From a checkpoint of a small mixture-of-experts model trained on Wikipedia.
Size: 9 layers, width 192, vocabulary 32768, 80.1M parameters.
Experts: 64 experts in each of 8 layers, 2 picks a token, a softmax router.
Training: a variant of SOAP for the experts, 623M tokens, 4148 steps.
Below are experts of layer 5 (counted from 0) of a mixture-of-experts language model. Rows are named router (the router's row for the expert), gate (a neuron's input weights, with its number), up (a neuron's input weights, with its number), down (a neuron's output weights, with its number) and show model dimensions 0-191. Each number is 128 + 32 x the weight over its row's rms, rounded and kept within 0 to 255.
After each expert's rows: "mostly gets" lists some tokens that are sent to it at least half of the time. This comes from a sample of Wikipedia text that the model never trained on.

# expert 36
router [137 155  58 140 147 126 119 127 129 105 114 136 115  96 177 143 138 106 143 148 141 109 202 131 170 122 179 100 182 171  75 103 106 107  85 112  94 131 111  89 109 188 159 151  81 143 150 145 104 129 127 127  91 198  96 132 111 104 141 172 148 139 144 146 147  55 121  74  87  91 178 141  96 138 137 107 152 171  72 155 106 123 142 164  95 117 106  86 110  83 125 127 101  66  81 101 141 184 121 121  93 126 120 131  82 173 139 131  81 136 109 143  91 133 172 152 184 163 175 116 146 126 146 204 142 128 152 150 165 175 162  83 127 104 142 124  98  95 150 108 107 149 105 184 150 162 148 100  74 170 113 138 100 117 139 150 149 134  91 155 143 119 127  77 108 151 146 123 168  94 146  71 119 155 147  97 147 179 182 123  89 163 114  43 110 141 169  46  56 116 115 142]
gate5 [109 123  74 140 105  64 103 193 127 147 135 127 144 172 109 147 109  87 155 136   3  47 126  78 117 126  96  63 117  91  90 135 148 140 137 145 142  85 103 166 128 176 132 134 128  90  41 128 150 154 122 134 147 102  64 134 157 101 128 163 154 178 130 120 139 153 145 136 103 150 112  91 113 100  96 112 119 155  91 105 166 132 142 162  68 174 188 109 200 123 131 123 154 125  74 136 117  94 114 148 122 216  34 171 130 138 148 142 142 122 113 119  80 116 140 163 153 103 122 130 108 134  97  99 165 118 119 117 147  82 121  94 166 125 141 145 183  86  83 110 165 129 143  92  97 141 154 167  93 158  97 129  90 119 120  88 151 137 122 157 109 125 152 128 129 121 116 127 191 123  97 124 122  68 132 125 183 131 132  87  87 156  78  59 143 158 157 125  94 146 147 140]
up5 [151 132 152 182 176 190 150  76 192 140 147 119  51 131  83 112 130 149 137 123 136 115  98 151 178 115 125 149 106 153 176 157 135 119 161 129 111 148 121 124 134 131 105 154 179  64 133  89 106  97  56 166 108 157 138 138 125 183 103 102  95 127 168 146 106 142  46 154 121 137  71 121 101 157 132  97 127 122 162 119 131 108  97 131 140  99  98 157  74 159 139  84 116 146 124 132 165  77 115 109 135  85 174 113 127 123 108 115  86 121 147 120 120 128 102 164 100  98 115 150 168 183 154 161 126 213  95 153 113 117 118 180 128 171 136 104 115 155 177 202  66  85 110 157 144 111  93  99 155 109 142  95 109 129 158 148 155 149 161  84 165  84  75 186  86 121 111 161 141 123 120 125 109 140 164 213 107 119  99 161 117  54 151 192 106 108  76  99 189 140 144 134]
down5 [114 127 121 141 135 157 118 119 131 128 165 125 145 141 137 146  95  96  82 149 178 206 151 153  96 161 129  74 156 165  60 118  52 106  99 166 128 138 120 109 132 162 106  89 112 138 130  81 120 139 111 112 131 106 100 104 118 136 174  86  91 119  96  96 147 176 126 141 164 106 133  97 104 123 164 197 133 135 161  94 107 111 171  93 139 125 108 127 115 149 140 134 126 164 106 145 134 100 144 176 130 115 151 156  74  83 160 145 104 126 143 110 130 189 137  99 108 116  87 140 145  97 139  86 156  74 131 110 109 116 136 142 128  99 108 112 138  62 104 158  30 229  89 144 150  95 143 104 107 168 211 107 150 134 122 184 165 178 122 165 157 136 144 156 177 174 115 116 105 157 122 112  82  95 118 125 150 138  87  97  85 138 169  27 122  91  61 144 108  55 162 151]
mostly gets: " British", " Russian", " German", " European", " Canadian", " Australian"

# expert 10
router [133 145  62  96 189 101 137  91 136 169 110 151  93 168 127  71 171 196 138 153  92  98  71  65 109 114 106 135  98 130 145 113 122 174 191 159 129  91  68 135  74 147 109  77 126  95 103 142 120  81 143 136 119 202 162 157 141 140 106 160 121 106  97  92 110 109 128 147 119 165  96  71 101 116 122 159 115 108 113 134 134  76 181 142 146 131 138 144 148 166  91 112 165 152 172 113 168 135 142 210 144  98  70 160 160 159  73 158 116 164 138 135 144 102 154 139 138 105 111 148  93 127  74 172 131 129  70 127 100 112 185  78 161 115 147 109 143 176 129 159 151 157 181 164 155 154 146 187 115 118  96 149 175 122 121 136  94 142 125 122 140 160 148 183  91 164 108 136  89 114 142 125  54 170 147 114 150 140 120 137 142  68 188  67 107  86  86 122 165 156 152 134]
gate5 [115  91 148 150 117 197 139  86 154 145  48 110  84 179 143 113 187 193  89 133 109 112 130  76  80 128 127 135 130 171 136 188 147 147 123 140 214 155 122 164 150 161 129 156 118 147 174 153 162  98 116 164  88 183  61 140 169  92 153 141  83 148 122 116 142 144 143 127  90 105 127 104 148 140 111 137 169 120 105  90 183  68 189  61  82 137 112 134 110 185 161 142 124 131 121 173 145 119 151 124  97 115 130 130 156 119  74 161  72 175 107 162 134 116 125 102 185 152  90 109 174 165 107 173 118 132  78 219 172 150 143  78 155 153 128 133 132 131 116 139 150  84 138  98 137 158 105 120 126 108 147 114 143 171 117 136 103 154 147  68 142 119 141  96 144  73 104 121  96 144 186 127 104 105  91 188 102 149 166 113  88 158 165 102 128 145 160  70 148 159 136 118]
up5 [134 136 123 104  62 189 168 103 112 110 101 100  78 136 157  50 109 132 141 152 103 116  72 122  95 149 139 149 105 125 136  97  94 135 163 102 144 133 101 168 119 117 101 177 155 184 103 157 104 167 159 181  87 127 132 153 137 208 194 157 108 135  92 136 101 121  89  90  84 104 158 129 128 138  70 103 110 161  69 100 122  66  98 106 158  84 139 137 152 137 215 143  72 136 149 104 154 118 127 110  97 124 127 126 139 159 155 154 154 143 146 174  93 117 111 147 165 157 105 208 197 171 103 132 225 128 156 151 116 178 126 124 121  86 144 161 122 133 114 186 112 100 147  50  98 133 137 141 208  99 133 123 123 101 145 168 148 178 158 103  82 117 109 137 150 131 128  75 133 149 142 101 147 104 115 162 104 127 152 151 160 154 127  87 163 142 115 138 144 148 137  62]
down5 [130 168 115 151 120 157  97 130  88  76  58 134 130 176 125 128 141  64 158  83 179 137 125 107  96 138 151 133  67 103 103 111 121 109 118  75 110 115  91 151 118 123 105 111 111 111 103 142 108 169  84 125 137 105 161 112 173 143 101 121 144 134 148 156 102 120  56  20 153 163 183 141 108 233 109 156 125 151 132  77  71  96 147 129 104 108  98 105  71 112 104 117 126 110  98 149 124 134 145  79 174 149 119 162 137  92 161  99 111 131  83  62 157 211 122 181 153  78 127 136 180  89 138  78 151 163 136  35 156 144  71 133  72  88 150 147 133 131 113 140 106 134 155 152 166 139 142  92  99 159 132 105 127 119 127 124 122 113 147 179 127 148 142 195 117  77  96 128 123 130  86  84 140 121 122 100 108 119 104  81 102 109 164 173 150 130 133 128 131 119 109  73]
mostly gets: "|", " Starring", "aged", " Synonyms"

# expert 42
router [142 129 105 120 110  85 202 155 186 149 176 115 113 150 154 162  96 154 117  40 194  74 154 164 103 139 146 138 154  91 111  92 145 154 113 101 142 128 180 114 123 149 105 169 146 130 143 118 177 181 172 137 136 102 126 104  88 127 128 203 103 132 190 109 162 131  82 102 162 161 156 165 101 128 162  72 124 148 141 149 104 200 131 134 110 180 118  85  98 138 139 139  98 106  81 159 109 119 138 110 149 169 138 142 108  86 144 133 164 137 125 123 127 140 150  92 140 121 107 136 125 183  57 118 105 108  82 167 173 104 102 142 149 115 118 110 119 104 168 142 139 159  86 177 161  88 188 106 175 189 144 102 123 144  91  99 101 131 133 164 183  96 102 177 119 173 114  94 114 156 185  62  92 143 148 155 135 123 141 203 157 147 176 125 105  83 207 135 162 123 122 159]
gate3 [ 88 122 147 198 100 187 152 155  92 159 109  81 151 181 137 160 131 109 142 115 112 121 203 132  86 110 138  98 165 148  95 137 154 146 225 114 101 148 101 147  82  98 105 100 167 134  69  89 132 129 170  83  88 101 112 103 107  63 132  84 132 105 120 133 135 127 151 148 105 131  93 149  94 100 136 115 181 102 138 111 102  96 112 119 110 117 162 111 157 133 138 152 133  73 142 179 104 134  81 136 130  83 143 137  92 103 120 102 132 159  90 113 153 198 115  95 141 124 124 138  93 149 129 162 163 122  89 152 150 127 162 169 157 169  88 103 158 101 139  91 122 138 169 227  76 140 131 135  92 170  83 136 146 132 156 109 141 175 107 100 169 197 163 111 150 107 124 140 114 131  83  69 111 121 144 103  84 151 137 115 146 118 157  84 102  92 154  78 105 133 254 114]
up3 [138 129 161 173 107 144 152 191  98 149  72 127 163 171 146 211 134  75 137  92 115 104 193 177  92  77 124 114 150 155 172 103 143 149 175 137 103 176  84 174  98  84 125  98 163 113 114 140 161 120 188 128  96 135 130 113 137 110 139 105 145 133 169  77 154 172  86 173  75 108  62 160  94 127 118 110 161 134 107 118  99 121 128 123 145  85 133 132 142 159 108 152 141  91 120 168  74 136 103 103 107 100 163 149 129 105 123  69 124 146  99 173 164 177 105  97 177  83 155 175 118 153 103 119 145 141 151 124 112 105 162 143 148 182 114 121 159 130 134  81 111 163 171 209 113 121 181  89  92 133  63 113 143 181 163 121 141 127 103 134 155 138 155 142 159  78  85 154 106 127 157  94 137 185 140  83  78 170 141  88 127 138 127 108 106  97 156  80 102 124 221 109]
down3 [128  62 100 133 136 114  98 126 143 173 147 128 151 135 166 118 168 149 144 133 114 134 128 156 174 135 163 103 162  78 158 115 138 139 148 126 141 180 161  76 117 128 121 148 125 133 122 103 131 241 137 102 129 182 105  96  65 145 136 141  96 107 113 127 171 120 108  66 148 160 160 156 138 101 170 125  76 165 123 187 126 185 105 121 125  94 170 119 151 122  74  59 123 163  82 134 147 100  73 125 145  87 139  84 123 140 115 164  59 204  94 105 168 130 135  83 179 137 131 135 110 124  95 135  79   0 182 108 115  92  71 113 131  92 121 160 174 118 144 122 126 165 115 117  89 147 119  97  75 113 110 177 170 114 106 129 104 124 164 144 136 116 138 143 120 155 102 162 138 156 168 185  99 133  84 190 148 116 132 150 129 133 111  90 165 169 119 161 143 113 131  93]
mostly gets: " its", " their", " his", " her", " a", " whose"

# expert 19
router [127  69 205 118 164  72 163  65 186 141  75 131 109 100 124 105  80 160 143 197 126  89 124 146 123 158 101  87 115  78 112 123 138 146 150 140  92 152 146 189 107 110 135 124  93 141 128  93 108 169 138 207  85 113 145 187 180  68 188 131  81 101 133 114 150 150 110 147 127 127 161  88 121 139 147 165 105 101 160 165  95 120 142 105 145 126 176 187 131  82 161 121 118 162  95 145 141  84 111 106 114 130 131 146  88  98 128  77 135 102 152 145 143 122 153 132 158 173  98 119 140  85  92 119 133 143 126  77 116 141 159 139  69 114 165 191 138 186 103 141 102 101 128 146 164  79 150 150  91 170 119 158 172 114 134 145  95 149 172 142 141 173 136 128 130 107 138  99 148 193 130  73 146 128 113  82 122 131  47 108 175  52 156 127 174 111  87 151 129 109 194 133]
gate0 [ 46  83 189 165 132 100 135  92 133 126 119  89 160 119  88  91  89 128 165 153  96 218 130 136  79 167 172 117 113 166 145  43 101 138 148 122 115 132 119 190 117  77 137 190 111 151 141 121  98 145 120 120 129 139 122 132 111 214 138 165  69 158 152 109 143 106 149  75 125 158 107 114 149 152 129 113 186 126 149 166 146 151 174 136 114  84 135 142 136 169 173 118 152  81  94 149 127  71 128 143 125 149 107 164  75 141 122 139 144  95 102 114 149 116  89 127  82 170 106 127 178  57  88 139 137 186 141 165 110 179  46 151 108 116 134 140 141 126 128  86 111 150 118  85  81 185 125 157  69 163 139 121 149 114 150 149 119 165 133 203 124 131 115 120 119  63 153 127  95 134 125  83 140 103 138 121  96 130 140  97  84 140 152 107 165  71 115 174 140 120 103 187]
up0 [103 135 116 198 149 138  60 154 147 122 174  94 139 156  47  79 128 148 122 143 101 188 136 121  79 114 145 103 166 144 134 133  99 155 166 119 106 121  84 197  87  50 106  84 146 139 146 114 129 122  95 166 159 196 169 126  79 184 152 125 135 114 160 170 148 158 135 109 154 116 105 142 131 133 141 118 135 145 215 198 162 196 103 115 140 100 118 135 143 106 110 123 147 102 110 160  88 108 106  97 100 101  98 164 168 175 139 157 148 143  56  97 133  68 106 125 137 141 145 116  98  64 104 167 129 132  98 105 152 129 124 108 146 151 172  83 103 153 153 118  85 145  69 110  96 109  96  99  53 114 154 156 175 159 148 147 135 147 142 153 137 101 132 101 130  58 130 114 152 106 106 132 168  56  73 113  66  83 122 170  90 109 172 137 132 112 117 158 130 113 113 143]
down0 [145 157 160 129  93 111 126 150 181 162  99 122 180 135 107 104  74 135 187 137 143 125 107 132 136 109 143 150 102 139 118 122  72 150 191  97 181  85 131  89 149 192 102  86 149 186 149 147 177 120  97  75 102 173 110 101 123 145 181 104 118  90  64 149 100  94 153 123 167 190 119  97 118  99 166 113 133 103 135 154 196 100 156 150  65 112 136 129 187  83 165 144 146 155 152 151 112 136 135 174  96 105 104 151 112 104 114  88 139 134 126 156  60  76 163 114  96 125 137  86 132 136 144 129  89 117 123  97 104 135 156 122 127 142 131 150 142 156 143 118 128 167 110 108 173 144  56 178 125 145  74 151 243 103 110  92 125 143 143 189 159 142 127 148 175 109  94 150 196  72 166 167  96  86 129 108 141  90 100 105 149 168 143 141 136 159 139 118 101 137  56 140]
mostly gets: " JPL", " Votes", " Apps", " Turnout", " Candidate", " ±%"

# expert 48
router [155 173  96  65 153 104 153 136 132 184 121 132 151 155 142 161 169 120 155 166  99 109 158 133 161 146  77 118  91 158  80 142 149 160  77  87 124 143 142  99 143 120 107 151 141  89 167 161 149  76 124 111 132  96  71 185 102 154 206 103 171  80 110 172 102  70 133 110 126  87 113 165 149 126 116 148 111 164 109 105 195 154 150 153  93 167 165 108 125  99  91 183 137 103 117 165 185 113 178 123 154 114  90 120 140 171 136 168 148 163 112 196 156 135 130  82 159  86 157 148 183 163 133 114 132 104 140 141 190 146 138 131 173 125 102  81 143  90 134 167 112  77  93 113 107  78 129 134 129 125 122 140 121 121 121 124  83 136 122 152 132 147 132  87 166 115 185 147  95 175 120 184 151 143  46 182 183 118 100 107 105 119 138  22  92 141  86 134 118 149 156 134]
gate9 [109 135 106 118  90 153 157  92 107 101 144 125 153  65 149 200 116 181 156 183 126 105 104 176 111 199 130 172  94 155 120 126 169 114  60 129  88  82 149 113 127 125 142 166 127 167 156 127  78 108 173 109 147 194  33 106 143 143  75  97 162 146 153 154  89 115 134  80  85 135 190 167 166 164 112 110 100 138 136 131 209 138 158 152 149 188 116 116 105  89  78 168 146  93 115 155 147 111 137 133 115  95 159 156 165 146 120 161 144 109 155 146 173 107 142 164  69 109 154 108 192 169 150 126 127 141 136 141 115  96 120  77 149 171 167 177 146 127 168 105  91 174  78 145 158 145 173 139 151 139 118 143 151 103  95 107 130  78 100 125  89 154 163 137 149 100 149 165 113 166 165 162 132 155 112 124 144 111 196 122 152 132 158 121 160  80 119 156 136  68  75 140]
up9 [124 157 161 185 123 160 143  93  80 153 124 143 178  77 153 140 152 126 165 164 115 130  97  61 153 160 143 198  81 181  55 152 149 159  81 130 135 162 163 125 137 153  76 108 119 145 160 159 117 135 129 125 150 169  55 105 143 137  84 102 132 129 133 129 133 104 132  43 101 118 189 117  99 210 100 103  92 158 150 150 169 126 154 136 150 178 137 135  96 120  73 122 137  86 130 158 115 170 148 153 118  96 150 154 146 139  89 138 122 116 147 124 141  90 139 131  75 117 122 146 163 136 136  96 100 119 187 152 113  93  74 101 143 157 131 154 120  89 217 105  89  98 101 183 148 117 127 146 127 133 119 161  99 104  73 139 146 121 113 151  42 146 155 142 140  78 168 184 117 100 186 149 142 145 158 132  95 170 150 103 163  78 137 129 187  75 103 120 155 133 137 194]
down9 [132 124 119 101 132 151  85 155  79 117 168 146 139 174  72  76 127 161 116 177 157 137 109 176 205 101  67 154 125 151  98 125 119  95  84 133  77  78 177 116 156 100 124 175 147 126  87 120 177 107 170 122 132  83 134 146  88 118 161  73  99 110 106 126 145 150 155 169 129  69 127 113 140  74 196 113 176 131 140 139  89 153 164 164  99  66 126 101 119 158  95  61 147 116 166 163 151  68 173 135 186  94 122 128 170 140  87  95 104 113 163 134 115 172 166 134 131 119 123 162  62 119 130 105 194  51 110 155 119 108 123 163 207  68  59 141 113 145 140 118 140 113 160 130  87 136 154 134 120 114 189  93  85 100 127 144  53 113 142 122 119 122 154 158  93 122 120 140  91 187 127 158 128 110 127 130 166 131 104 160 173 163 138 138 151 141 105 123 144 104 111 118]
mostly gets: " the", "The", " The", " entire"

# expert 46
router [198 126 171 155 139 161 184 146 156 123 158 111  83 114 123 146 115 116 142 122 103  86 142 131 114 131 161  78 140 104 111 114 118  69 133 135 102 133 162 105 118 138 129  98 135  99 134 107 159  90 184 106  94  74 128 170 150 173 117 102 110 132 155 109  98 121 133 138 179 170 116 212 148 120 148 131 113 135 182  95 240  85 178 168 171 179 146 145 124 183  88 159 174 131  75 133  95  99 151  86 175 121  99 159 115  75 131 125 119 145 130  67 145 150 167  94 122 115 175 128 163 131 124 136 138 128 140 117 193  77 115 133  84 134  57 211 154 107 144  82 144 162 132 159 107 140 143 117  82 103 157  78 141 127  84 132 143  52 104 112 181  86 155  90 155  96 111 166 136 115 124  99 116 120 178 115 137 164 135 155 142 166 125 134 160 117 126 141  42 135 143 172]
gate2 [ 99 154 120 146  82 136 153 155 149 121 109 137 193 102  92 164 143 128 185 160 114 152 154 136 149  65 133 107 154 156 157 142 143 134 168 169 128 134 134 135 159  88 127 103  99 127 110  87 177 119 116 126 114 127 111  78 129 144 109 145  84 168 154 130 157 170 195 110  95 110  99  88 146 174 107 114 116 135 187 129 117  91 161  64 154 136 129 150 115 163 132 190 113 142  96 152 130  95 140 175 132  84 113 128 144 159 139  26 146 155 119 113 117 153 121  78 126  91 145 145 165 108 158 116 110 179 113  96 150 114 127 170 100 110 103 130 115 149  71 143 111 147 152 196 156  93  83 110  71 104 121 128 143 134  42  43 175  86 191 182 132 143 149  62 132 197 116  99 129  99 141 119  65 138 130  94 147 129  90 128 144  29 153 168 162 140  91 163 119 145 131 159]
up2 [148 132  81 195 112 139 129 185 152 140  65 145 146  83 109 132 101 169 152 139 121 109 165 115 133 110 104 104 131 124 141 108 152 107 109 176 104 124 135 118 107  90 104 136 109 138 150 121 203 124  98 127  89 142  91 104  93 160 134 152  76 132 182 110 111 165 164  96  90  91  82 102 141 129 111 125  95 134 144 138  65 119 104 110 137  92 132 175 132 134 108 182  95 161 100 163  89 130 141 142 143  87 100 142 158 140  75  29 120 142 124 110  87 130 116 100 125  68 128 148 176 136 130 141 139 146 127 115 140 160 110 139 107 113 136 134 157 137  87 164 150 135 174 226 151 142  58 134 113 121 105 125 128 109  39  76 214  90 164 221 157 140 187  77 122 171 122  86 106 120 140 135 108 147 124  85 118 114 150 111 139  37 158 168 135 156 126 176 107 114 167 169]
down2 [170 158 111 132 145 127 120 106 134 125 155 139 148  92 166 169 118 117 104 144 154 128  49 167 116 126 128 100 132  81 143 154 105 149 135 115  45 138 104 139 190 186 119 130 144 128 129 137 145  88 113  96 134 199 106  94  74 160 123 146  54 105 153 120 136 125 123 159 109 117 101 134 119 184 110 159 116 173 104  90 154 121 149  91 137 154 122 126 155 135 172 186 118  73 114 149 119 126 146 132 116 148  99 203  81  99 115  45 127  56 140 117 129 125 143  93 152  99  60  92 139 108 103  72 168  84  58 142 105 165 136  86 152 110 147 123 196  75 169 108 137 147 118 152 118 174 120 141 141 169  74 118 102  97 147 147  45 126 129 107 167 184 161 125 162 120 159 179 143 129 140 126 194 150 130 117 143 111 158  84  91 132  67 159 166 121 126 114  72 108 145 185]
mostly gets: " becoming", " most", " became", " more", " too", " considered"

# expert 6
router [155 113 135  99 100 175 124 117 170 155 158 154 119 114  87 107 129  56  97 112 179 115 126 138 148 109  91 136 121 108 152 140 181 138  58 131 167  74 192 152 117 134 119 172 152 106 163 103 127 125 105  84 136 176  79 104 145 184  98 104 143 148 148 121 145  52 207 153 152 128 128 150 100 125  97 127 121 125 130  87 114 203  99  92 167 145 107 151 178 115  93 128 170 101 111 140 168 155 143 117 121 103 161 116  81  88 121 107 139 138 134 156 141  56 142 123 157  83 129 123  92 189 197  82  90 152  80  87 167  86 117  89 166 171 117 153 110  82 182 150  70 117 154 149  75 148 156 112 156 134 108  77 161 204 118 136 160  79  90 130 154 155 102 128  68 138 103 117 101 129  39 124 150 115 136 131 143 114 131  90 132 107 108 155 131 130 153  57 145 145 111 134]
gate42 [116 161  89 105 128 170 186 164 166 153 141 147 107  91 115 132 151 108 148 176 144 162 142  96 155 151  77 115 178 149 201 117 110  50 126 135 146 140 101 115 169 161 107 185 136 160 171 188 155  90 115 137 121 133 134 140 150 130 145  92 132 182 121 118 130  72 161  92 132  71 124 120 140 125 112 142  97 162 174 170 124 192  96 150 182 112 146 142 121 143 150 199 129 121 106  77 179 146 117 113 152 191 196  66 169 125  45 139 157 105 149 128 129 135 141 128 125 112 149 155 119 132 138 132 151 115  67  97 188  94 178 151 165 134 109 158 143 164  85 185 145 176 124 106 100 144 107 117 160 114  76  88 120 123 102 164 147 130  72 155 185 197 155 113 125 159 168 185 102 128 130 118 121 104 147 109  56 106 155 131 164 167 166 118 130 107 109 120 134 153  82  82]
up42 [121 118  81 127 115 162 159 120 177 125 135 142  75 116 106 107 168  62 159 166 179 119 174 125 169 128  71 117 115 121 176 155  86  58 162 199 145 176  93 116 156 182 121 145  95 184 138 170 120  68 153 102 149 113 162 127 113 151 140 115 105 113 100  97 100 115 130  98 124 128 155 167  70  30 121 115  91 125 157 133 129 159 117 165 131  94 195 109 172 135 137 167 106 152 109  91 148 120 125 153 143 156 184 101 177 114  77 138 177 127 128 112 155 138 159 201 130 111 105 186 162 157 125 108  89 157 107 122 152 114 117 135 137 148 104 129  98 169  59 152 157 141 140 123  89 142 157 127 137 138 138  86  77  76 105 137 148  69  81 107 169 178 143 167 132 136 123 205 149 129 130 136 128 109 146 110  35 101 140 147 165 144 108 133 150 167 123  63 154 136 129 100]
down42 [162 161 192 117 120 158 168 112 131 107 102 152 134 120  85 149 125  70 148 130 142 143 135 113  93 108 136 147 140 148  92 134 208 126 124  97  57 129 178 169 154 164 105 114 124  95 135  74 127 141 104 101 155 147  90 125 158 128 127 104 174 109 191 129  71 112 142 155 127 113 109 104 179 120 152  88 102 144  87 152 211  90 178 132  96 103 166 159 155 100 160 119  86 103 156 145  93 109 167 156 128  79 117 152  89 143 151 113 165  98 133 107 123 106 157 160 143  47 216 100 150 170 166 176 133 200 174 145 118 105  96 129 134 144  99 168 114 132 173 159 164  74  66 183 137 137 129 125 147 176 104 131  57 155 187 132 102 157  75 100 109  82 169 135 101 101 170 152  69 123 104 136 137 107 144 133 155 153 129 158 135 123  63 115 143  91 121  90 129  99 154 103]
mostly gets: " •", " Phylum", "|", "-"

# expert 24
router [112 157 115  87 151  90 101 135 108 101  82 150 123 113 169  99 151 116  91 117 158  91 111 157 103 149 111  40 152 160 153  74 123 144 131  81 164 142 172 152 191 153 156 192 171 136 161 125  86 104  91  97 154 131  74  96 128 140 104 142 129 123 162 170 150 144 160  71 104 134 149 152 120 129  49 199 150 132 132 121 149 112 121  90 123 108 133 180 120 149 177 141  60 107 124  84 138 124 103 152  79  97 144 139 150 137 132 116 126 163 135 135 112 137  45 114 130 123 152 114 186 121  89  85 175 139 106 126 122 112  83 162 128  97  61 144 122 190 133 181  60 192 144 164  91 113 141 165  89 185 124 153 134 112 111  82 187 165 126 144 169 138  88 132 108 165  83 117 168 144  65 160 100 145 110  66 114 120 145 100 126 128 125  74 105 139 128 112  88 110  92 185]
gate0 [168 156 109  74  99 143 161  56 120 167 143 174 143 140 177  89 134 137 108 172  95 155 137  80 106 187 159 109 167 139 151 126  74 136 116 163 185  97 172 119  93 168 102 180 127 154 147 117 166 210 128 111  99 106 158 127 172 126 114 131 137  87 163 118 133 175 140 120 134 159 140 185  93  67 103 142  94 148 224 100 111  99 137 144  96 124  99 157 136  74 129  80 118 135 124  83 180 111 127 187  99 119 131 150  87 116 136 111 116 114  80 133 128 128 127 114 186  89 150 113 163 142 127 148 136 159  87 163 152 144  85 115 168 146 146  90  93 182 163  95  74 131 100 136  93 113 113 130 130 167 128  96  96 126 118 115 145  71 135 150 153 151  77 102 154 166  98 196 165  97 134 134  70 112 161 182 112  88 132 122 146 105 105  80 132  48 145 111 177 155  72 122]
up0 [157 100 224 179 145 134 135 112  85 102 135  87  97 145 136 152  17 128 123  68 145 126 134 149  87 127 106 146 152 128 139 156 106 106 107 158  27 128  77 139 136  78 146 129 145  87 134 119  48  94 137 119  89 123 136  95 182 142 110 104 108  95 157 135 138  94 126 216 190  92  66 160  87  94 160 135 103 140 149  71 113 103 130 138 145 179 152  99 131 132 164 158 119 151 130  83 147 132 177  95 162  83 100 102 121 144 163 206 144 149 115  96 122 143 113 178 136 135 115 140 160 134 150 105 148 154 129 109 148 150 126 112  67 134  66 115 150 161 122 129 181 168 128  80 130 134 132 114 152 122 163 115 120 105  78 160  87 172 123 124 142  94 176 145 106 113  88 145  86 104 184 131 142 148 113 112 180 159 116  81 115 140 107 150 173 141  90 152  95 106 181 125]
down0 [109 130 107 110 140 186 115 122 153  79 101  76  91 119 129 109 104 108  70 103 117 140  78 101 188  90 113  74 121 116 151  77 114 102 138 145 202 127 129 164  68 149  88 171 130  65 170 138 172 140 149 126 139 161 122 107 118 100 131 167 108 112 115 141 146  85 158 100 123 125 172 113  84  59 107 139 104 136 105 117 140 134 153  94  99 104 162 134 104 157 183  69 137 119  95 124 144 156 183  92 197  96 156  86 142 172 161 143 158 147 137 194  78 155 142 133 139  72 133 113 127 121 162 155  58 142 189 177  92  99  97  83 101 110 140 134  77 122 152 158  42 162 115 133 180 136 111 130 114 133 130 140 114 160 141 168 139  98 115 147 117 132 127 139  97 152 115 146 118 143 155 198 159 106 180 164  87 164 211 154 127  78 155  67 133 145 121 100  90 102 147 160]
mostly gets: " Lemmon", " Socorro", " Angeles", " Seattle", " Richmond", " Athens"

# expert 39
router [110 132 158 150 165  99 104 135 171 161 133 128 137  89 157 189 113 157 159 103 155 177 100 124  93  83  85 155 135 179 176 138 118 122 117 103 122 116 121 185 155 190 136 106 117 158 186 114 181 156 112 147 154 183 170  82 166 131 142 137  44 156 115 128 107 150 158  95  83 156 146  95 165 115 122 113  99 179 117 143  62 162 104 158  69 142 112 163  90 108  94 138 103 122  87 129 152 147 150 112 131 167 150  81 111 205 141 148 140 121 129 153  93 104 116 143 130  93 158  69  96 185  84 145  93 135 109 109 101 137 130 146 188 109 138 116 166 121  98 100 179 138  99 105  99 122  85 117 143 205 145 112 149 200 191 134  50 119 135 129 104  95 124 176 158 161 190 125  98 160 174 152 168 159 174 129 131 134 103 145 102 147  95 138 131 118 202 167 160 137 157 108]
gate2 [135 198 155 169 109 155 174 138  96 123 131  61 128  72 149 102 123 164 108 106  84 118 135 141  94 147 117 107 140 138 112 137 203 118 133 138 167 168  98 124 106 136 158 106 138 139 103 154  84 163 180 151 137 120  96  80 169 167 143  89  90 117  60  87 143  93  55  77 127 147 150 146 101 129 123 168 162 153 145 109  94 154 167 121 139 134 159 116 149 109  68 143 131 113 126 178 142  95 104  72 107 118 114 124 163 150 131  78 190 115 176 162 110  62 126 145 182 126 132 152 123 219 135  85  60 132 178 128 154 159 113  72 115 159 119 114 124 192 162  72 140 107 148 155 151 136 155 105  84 106 129 158 110 142  96 158  95 113 100 166 135 166 142  35 119 144 199 189 125 148 104 107 103 114  83 146 104 123 111 150 154 147 127  94 144  97 141 169 140 137 163 179]
up2 [126 123 112  73  87  73  68 126 119  89  92 233 119 152 126 115 110 125 150 117 134 127  61 118 159 158 175 187  74 117 175 106 198 184 127 122 117  97 138 120  82 110 194 189  93 107 123 138  87  96 194 181 150 135 148 137 116 146  74 134 163 133 135  91 152 191 164 117  96 151 118 183 154 128 181 153 123 109 110 179  99 158  93 117 130 139 106 152 118 145  98  97 141 167 130 130 184 145 161 116 136 104 168 107 154 133 158 206 157  90 111 121 155 139 108 102 137 174 158 190 153 107 116 157 164 106 134 122 106 159 120 173  90  55 105 137 157  80 170  84  83 109 114 124 127 148  99 116 166 130 160 142 119 193 169 181 150 130 129 163 161 105 161 155  95 170 137  99  88 134 133 135  90  87 138 142 169 100 150 140 106 108 127 117  99 102 148 153 102 151 112 141]
down2 [ 95  61 128 136 162 156 197 122  86 158  40  96 209 168 133 122 110 133 104 178 134 182 111 103 126 152 108 174 117 148 161  67 131 140 130 127 120 100 138  78 158 179 136 114 152 118 182 141 128 150 108 121 111  88 141  92 105 106 137 159  58 180 164 146 102 108 139 130 128 191 116  78  98 107 154 117 114 145 147  83 124  95 191 123 166 126 128 126 168 101 148 126 163 111 122 141 152 151  72 116 152 127 129  99 105  89 108 135  94 119 186 169 183 163 176 162 111 150 111 131  97 129  80 153 162 186 155 159 153 142 166 115 135 154 114 213  50 124  83 166 177 174 139 134  97 104 135 154 153 147  77  91 217 124 114 131 127 125 159 144 181 142 153  73 123 122 142  95 129  86 104 115 142 109 125 137 107 134 116  78 141 146  97 126 112 118 111 128 152 132  99  54]
mostly gets: " songs", " films", " books", " parents", " wife", " characters"